From a checkpoint of a small mixture-of-experts model trained on Wikipedia: a sigmoid router, a variant of Muon for the experts.
Below are experts of layer 6 (counted from 0) of a mixture-of-experts language model. Rows are named router (the router's row for the expert), gate (a neuron's input weights, with its number), up (a neuron's input weights, with its number), down (a neuron's output weights, with its number) and show model dimensions 0-191. Each number is 128 + 24 x the weight over its row's rms, rounded and kept within 0 to 255.
Before each expert's rows: a language model's description of what the expert responds to. This comes from a sample of Wikipedia text that the model never trained on.

# expert 17
Final vowel-led pieces of foreign personal and place names, such as -ina, -ella, -is, -as, -ás, often in sports tables.
router [151 161 100 102 115 127 130 137 139 155 155 113 134 140 161 158 135 112 120  87 105  89 162 140 115 132 138 104 120  85 152 118  96 160  73 145 140  94  93 158 138 110 149 119 123 107 112 152 152 110  86 123 107 130 105 136 130 147 116 165  80 149 157 173 130 134 110 154  92 110 128 111 155 110 132  95 126  98 132 186  75 137 126 144 116  86 129 112 162 115 111 106 139 169 123 166 105 147 132 140 126 153 209 144 123 114 134 148 110 155 100 117 126 171 132 132 126 130 137 116 167 136 134 123 144 167 128 136 108 149 118 123 105 140 148 121 134  90 157 143 135 151 126 143 104 122  64 131 139 139 118 137  69 191 109 139 114 115 112 141 128 127 132 125  90 110 127 140 121 118  98 141 140  94 142 106 147 184 100 139 155 114 139 154 113 114 165 125 135  76 134 122]
gate1 [159 127 128  94  89 102  92  97 126 156 125 136 141 139 110 120 109 127 138 114 122 156 120 164 124  93 128 136 138 135 139  94 107 129  73 183 117 130 149 126 144 132 174 122 122 133 158 171  78  93 104 164 108 122 150 138 145 148 116 132  55 144 145  99 117 148 120 142 117  89 145 145 103 121 100 125 162 165  91 126 100 123 127 155 136  99 160 146 115 163 119 105 126 119 133 114 134 142 150 123 154 121 137 101 157 124 123  93 132 127 111 128 108 150 159 158 141 104 107 138 112 106 132 163 135 152  91 127 123 122 139 102  78 151 128  97 160 162 145 129 131 134 140  87 125  89 152 133 134 163 120  83 122 187 121 139 136 102 129 108 122 110 147 138 109 145 131 139  69  88 109 151 152 109 157 151 139 151 119 125 149 100 182 121 101 192 113 129 107  94 173 114]
up1 [ 92  89 145 143 130  65 156 112 101 129 186 125 142  83 143 122 112  83 135 125 142 155 127 156  98 137 141 108 119 140 118 126 160 114 166 184 125  69 115 140 124 134 135 138 132 138 128 126 118 126 121 123 164  98 142 126 115 150 109 122 120 128 129  95 106 120 155 161 137 101 122  76 148 119 103 132 141  91 127 125 127  53 133 165 142 133 165 111 127 125 128 112 124 141 113 136 102  85 134 116 116 148 125 103 155 110 162 159 141 129 117 136 107 136 138  84 110  46 117 112 103 119 147 140 133 133 133 153 124 141 113 146 113 150 137 131 100 172 146 146 125 120 149 131 134  71 156 103 151 176 141 116 161 117 126 133 107 140 103 110 132 144  96 124 149 195 118 157  94 156 114 103 110 140 134  94 112 139 102  97 127 123 142 110 153 148 143  96  62 152 144 127]
down1 [175 192 121 136 138 139  78 151 118 128 146 130 102 105 133 134 120 122 105 170 165 166 141 105 125 128 107 128 140 106 143 108 117 115 170  86 110 148  92 140 164 111 129 131 115 110 143 146  90 167 153 160 140 115 152 123 148 133 131 172 147 110 111 117 124 104 130  86 104 132 128  93 113 116 112 120 131 147 153 155 156 182 114 157 130 145 111 157 154 104 137 146 128 128 103 109 102 107 179 146 141 126 148 129 130 155 133 179 154 157 100 123 174 128 161 128 152 146 128 101 141 139 165 173 112 142 141  98 109 133 137  77 106 139 105 142 151 144 120 125 137 117 113 118 141 175 126 162  62 120 132 100 104  79 124 143 154 157 133 127 157 110 139 143 130  86 145 129 152 116 136 147 127 134 155 121 153 109 127 182 114 130  86 138 125 115  66 174 130 104 109 119]

# expert 27
Function words in running prose: and, was, is, has, been, were, he, also, usually after a subject or comma.
router [156 110  94  97  85 146 116 119 150 178 133 101 118 131 138 102 160 101  97 125 132 122 124 156 149  74 115  95 142  95 142 146  82 141 123 150 156 123 135  85 127 146 137  81 108 126 139 113 151 134 119 100 113 128 149 147 142 164 120 119 104 136 151 128 122 142 127 129  99 105 131 135 126 140 152 128 120 137 135 139 108 118 110 151 148 127  70  91 109 118 119 132 156 130 162 145  88 113 113  85 151 142 134 132 144  96 114 113 120 165 139 193 153 156 122 135  89  81 161 151 164 125 124 104 124 105 112 113  49 128 147 126 129 142 141 104 109  78 177 135 138 136 122 118  88 148 147 139 134 144 120 173 123 126 122 147 155 120 139 145  97 149 171 105 109 166 136 138 132 121  87 143 106 116 175 162 109 156 118 155 134  97 128 134 119 115 111 149  99  50 139 129]
gate0 [ 74 101 178 119 137 164 153 124 158 126 120 171 109 109 164 163 153 125 141 153 113 123 154  85 125 130 124 133 108 167 130 100  93 162 109 110 127 125 140 154 165 100 174 123 104 111 130 101 122 113 144 150 121 108 141 166 118 113 116 115 160 116 102 108 156 168 124 103 142 134 117 164 140 106 107 158 141 153 150 163 166 134 130 118  79  91 113 139 117 125 128 152 126 128 102 127 108 103 152 127  95 107 125 161 139 174 111 111 121 135 129 120 133 130 152 176 121 114 124 103 122 131 122 129 187 154 184 143 101 179 128 151  91  94 148 138 125 150 123 107 140 120 155 128 162 104  77  87 122 154 160 123 147 122 156 127 123 132 108  75 146 128 165 126 148 136 142 109 118 107  99 143 150 175 134  98 128 139 135 102 140 129 124 104  61 146 175 141 131 149 114 136]
up0 [168 122 137 128 150 128 148 143 147 123 143 123 133 129 124 157 103 121 159 131  98 143 131 113 112 120  98 159 153 103  96 126 183 113 114 152  71 131 101 144 143 141 124 160 161 104  82 116 108 111 102 123 133 117 108 100 122 139 141 145  77 168 120 135 124  98 140 140 147 126 114 114 154 121 115  87 112 153 209 100 126  95 132 116 114 163 127 109 147 109 123 133 134 120  80 153 124 120 126 144 108 129 131 119 122 119 131  93 125 131 118 127 103  88 136 138 150 111 167 152  69  85 145 121 126 144 129 100 194  98  88  71 158 106 167  96 112 127 162 136 100 176  70 128 118 142 130 149  94  90 156 139  97 141 151 100 159 101 150 137 109  78 129 118 130  93 161 133 156 114 145 114 132 142 105 102 105 127 129 127 136 126 139 116 121  92 137 115 152 129  91 126]
down0 [ 75 157 149 132  86 135 160 141  90 135 139 157 142  96  96 123 121 126 138 145  92 118 112  98 132 107 148 140 123 164  99 167 132 155  87 154 115 103 147 136 152 118 139 144  91  94 142  86  96 112 147 119 104 144 124 124 113 129 115 151 124 113 147 142 112 122 125  89 152 153 130 122 124 137 123 132 106 122  93 185 131 122  95 127 106  77 132 122 151 130 131 148 126 162 146 153 112 137 168 165 107 132 146 123 161 185 126 121  86 145 138  76 186 134 122 105 143 116 109 139 123 112 167 168 182 148 155 152 139 136 161 100 115 144 168 154  99 135 104 105 137 146 168  84 137 106 105 122 112 136  97 113 174 121  74 120 114 159 141 129 161 120 108 134 100 140 156 126 135 112 116 164 128 142 144 100 122 137 145 125 169 120 162 107 116 146 150 134 119 187 129 154]

# expert 5
Closing pieces of longer words and place names, such as -wood, -ville, -ington, -ity, -ular, plus institution words like School, University.
router [158 125 146  83 144 124 118  98 158 119 108 124 148 129 174 131 141 130 119  75  72  99 106 145 146 121 137 128 135  89 114 125 101 113 109 147 142  95 125 118 175 151 155 116 102 151 143 117 158 110 107 117 109 113 109 137 144 111 139 133 104 155 178 153 115 112 148 136  90 118  89  98 110 109 162 141 135 123 109 152  94  87 113 127 135 116 131 112 157 116 105  88 127 165 110 173 137 177 144 181 103 145 154 146 120 117  86 155  85 142 122 151 162 115 110 146 136  84 145 124 121 148 155 151 144 137 149 105 111 125 119 105 113 122 131  74 123  78 182 162 161 109 101 128 111 110 108 147 120 127 136 159  87 169  87 130 126 117  89 143 115 120 106 118  79 127  97 132 116  89  70 128 161 148 125 116 138 123  94 149 142 124 103 127 123 129 159 123 123 124  97 129]
gate1 [140  66 145  98 115 102 140  82 130 122 110 112 153 186 144 107 164 122 125 146 158 136 117 117 128  89 173 108 133 132 150 150 132 108 103 169 126 123 131 139 154 163 104 110 127 136 103 105 136 138 198 140  75 155 134 143 167 138 165 169 180 166  98 132 134 119 171 111 128 153 131  88 121 134 176 129 166 142 139 133 121 124  95  88 152 132 177 137 164 121 119  82 112 129 113 124 155 152 126 146 122 148 117 133 125 128 114 151 127 143 132  95 152 140 158 157 118 152 168  98 140 112 125 182 142  90 138 102 172 121 161 133 148 120 119  93 134 107 160 136 157 140 125 164 141 136 129 148  89 130 133  99 142 136 137 125 112  93  96 167 133 138 128 124 112  98 131 172 102  91 108 132 126 159 168 142 148 118 142 109 145  92 116 104 126 119  98 133 141 139 132 127]
up1 [118 135 162 114 136 162 154 124 146 166 135 178 127  83  87 117 112 145 139 142 143 151 152 138 111 159  69 114 140 126 120 131 153 132 138 120  91 131 160 115 153 168  95 111  70 148 137 127 109 178 124 121 107  95 171 107 104 118 136 178 136 113 181 121 132 149 149 146 127 131 122 106 142 116 104  75 118 135 107 146 134 119 112 132 106 135 119 197 123 111 127 119 145 149 179 126 127 171  90 133 158 144 150 157 157 137 111 133 123 116 143 142 152 151 105 111 132 119 145 130 127 147 119 183 134 111 130 140 124 123 128 145  70 148  96 151 105  96 104 131 134 120  90 133 159 115 100 115 137 142 121 133 182 120  57 126 139 126  81 135  94 135  76 141 157 138 122 102 157 127 126 124 126 129 126  86 139 130 165 154 102 133 148 155 144 148 135 117 130 128 156 166]
down1 [107 169 131 110  83 119 125  98 119 111 160 121 138 149 112 123 145 105  97 140 144 117 143 157 133 127 183 107 139  84 123  99 119 131 109 173 150 129 142 150 127 136  97  96 124 139 185  99 114 137 153 105 121 135 101 130 153  88 166 115 137 169 117 161 115 151 134 129 177 127 116  83 162 126  94 129 157 159 166 115 106 156 143 136 158 167 145 114 119 111 139 105 133 136 118 112 106 154 157  70 140 123 168 152 121  89 114 113 119 118 188 155 144  98 136 137 148 165 173 132 140 141 129 164 102 119 185 151 131 167  99 140 148 111 152  99 121 120 107  81 114 164 160 124 166 131 120 129 156 147  90 117  97  98 145 126 120  92 146 127 133 108 143  99 144  94 127 125 126  92 124 105 166 100 138  78 131 118 113 141 145 117 149 128  90 136 113 139 141 128 156 123]

# expert 25
Middle pieces of unusual names and words, e.g. We-et-abix, Th-ie-lemans, plus you, me, I am, as in quotes and song titles.
router [136 165  87  87 102  98 145  87 108 164 102 112 136 118 186 123 122 107 119 107 116 111 108 149 130  94 113 132 126 119 132 119 139 118  87 165 140 134 125 104  85  98 157 103  87 149 146 113 122 113  95  96 114 117 135 156 125 166 102 103 136 156 139 157 131 109 117  96  83 102  87 100 122 152 101  85 170 115  98 166  91 119 147 182 163 124 131 115 116 109 132 112 164 140  91 150 140  89  86 136 168 140 138 108 165 136 101 117  99 129 133 138 145 134 113 114  90 113 145 100 112 133 141 165  90 159 137 136 131 127 106 112 126 115 128 108  97 139  99 127 115 149 122 158 106 140 123 170 148 137 135 148 128 125 111 132 154  97  96 154 112 131 152 121 100 103 150  99  73 106  81 149 127 124 151 101 136 145 100 146 128 146 134 148 161 136 138 155 134  79 126 176]
gate1 [101 131  90 132  90 133 164  81 138  93 150 111  99 155 119 159 125 129 139 180 141 125 106 100  70 138 133 141 106 104 110  90  71 116 150 154 109  92 113 136 158 149 108 128 102 167 152 141 138 154 118 112 109 149 131 149 129  64 172 106  91  93 130 154 134 127 118  89 125 124 118 113 138 132 125 129 128 162  72 139 139 104 129 103 122 141 138 107 140 108 130 139 132 102 172 165 160 138 111  99 118 142 151 123  91 151 142 106  95 146 114 140 119 138 113 129 138 127 145  94 125 152 144  97 155 181 128 113 121 105 112 122  97 102 123 140 158 152 167 149 124 135  74 149  98 148 100 120 110 157  95 113 135 110 161 134 111 160 159 127 123 121  98 125 152 149 129  95 138  94 122 152 121  88 169 127 157 162 126 106 105 172 120 147 111 118 164  92 112 104 122 151]
up1 [119 140 146 115 149 119 125 124 151 146 138 149 127 112 140 123  95 125 121 103 115 156 135 134 134 150 148 137 121 104 167  97 126 138 137 106  93 163 104  85 117 134 129 157 146 160 126 106 133  92 138 128 124 129 170  59 157 110 122 143  76 125 103 125 181 116  94 163  67 100 165 134 125  65 139 127 115 135 155 118 127 108  88 100 161 141 144 124 107 155 136 135 157  94  96  96  95 139  91 139 116 144 108 151 137 130  99 103 146 108 134 173 138  92 106 113 136 122 148 135 107  89 129 147 104 129 139 156 108 114  68 101 148 148  99 100 157  92 162 106 113 115 151  87 115 170 170 132 143 146 145 131 138 142 111 128 107 114 112  97 168 152 115 142 121  82 135 107 127 142 111 133 105 133 128 130 146  98  80 133 102 109 132 130 124 124 106  96 141 108 197 126]
down1 [113 137 128  92 100 137 123  97 124 123 137 137 128 167 123  92  80  97 127 158 143 144 131  93 110 120 110 139 104 162 104 149 111 104 159 137 165 139 132 129 138 111 120 144 123  61 113 108 149 112 152  71  69 136  93 170 114 121 130 165 110 151 148 167 133 118 119 122 141 119 116 135  77 144 110 146  81 101 127 141 135 130 146  92 143 170 118  81 129 122 100 146 137 147 114 130 135 152 127 130 124 147 121 127 122 133  94 151 205 130 121 117 116  84 107 164 141 127 175 149 133 154 130 148 134 118 141 171 165 164 129 137  93  87 128 124 116 147 153 138 131 143 119 141 120 106 164 130 131  71 111 175 140 154 122 148 125 159  78 101 135 144 117 116 113 139 151  83 157 113 106 157 136  95 160 157 130 135 120  75 112 148 156 133 128 120 140 115 136  91 145 150]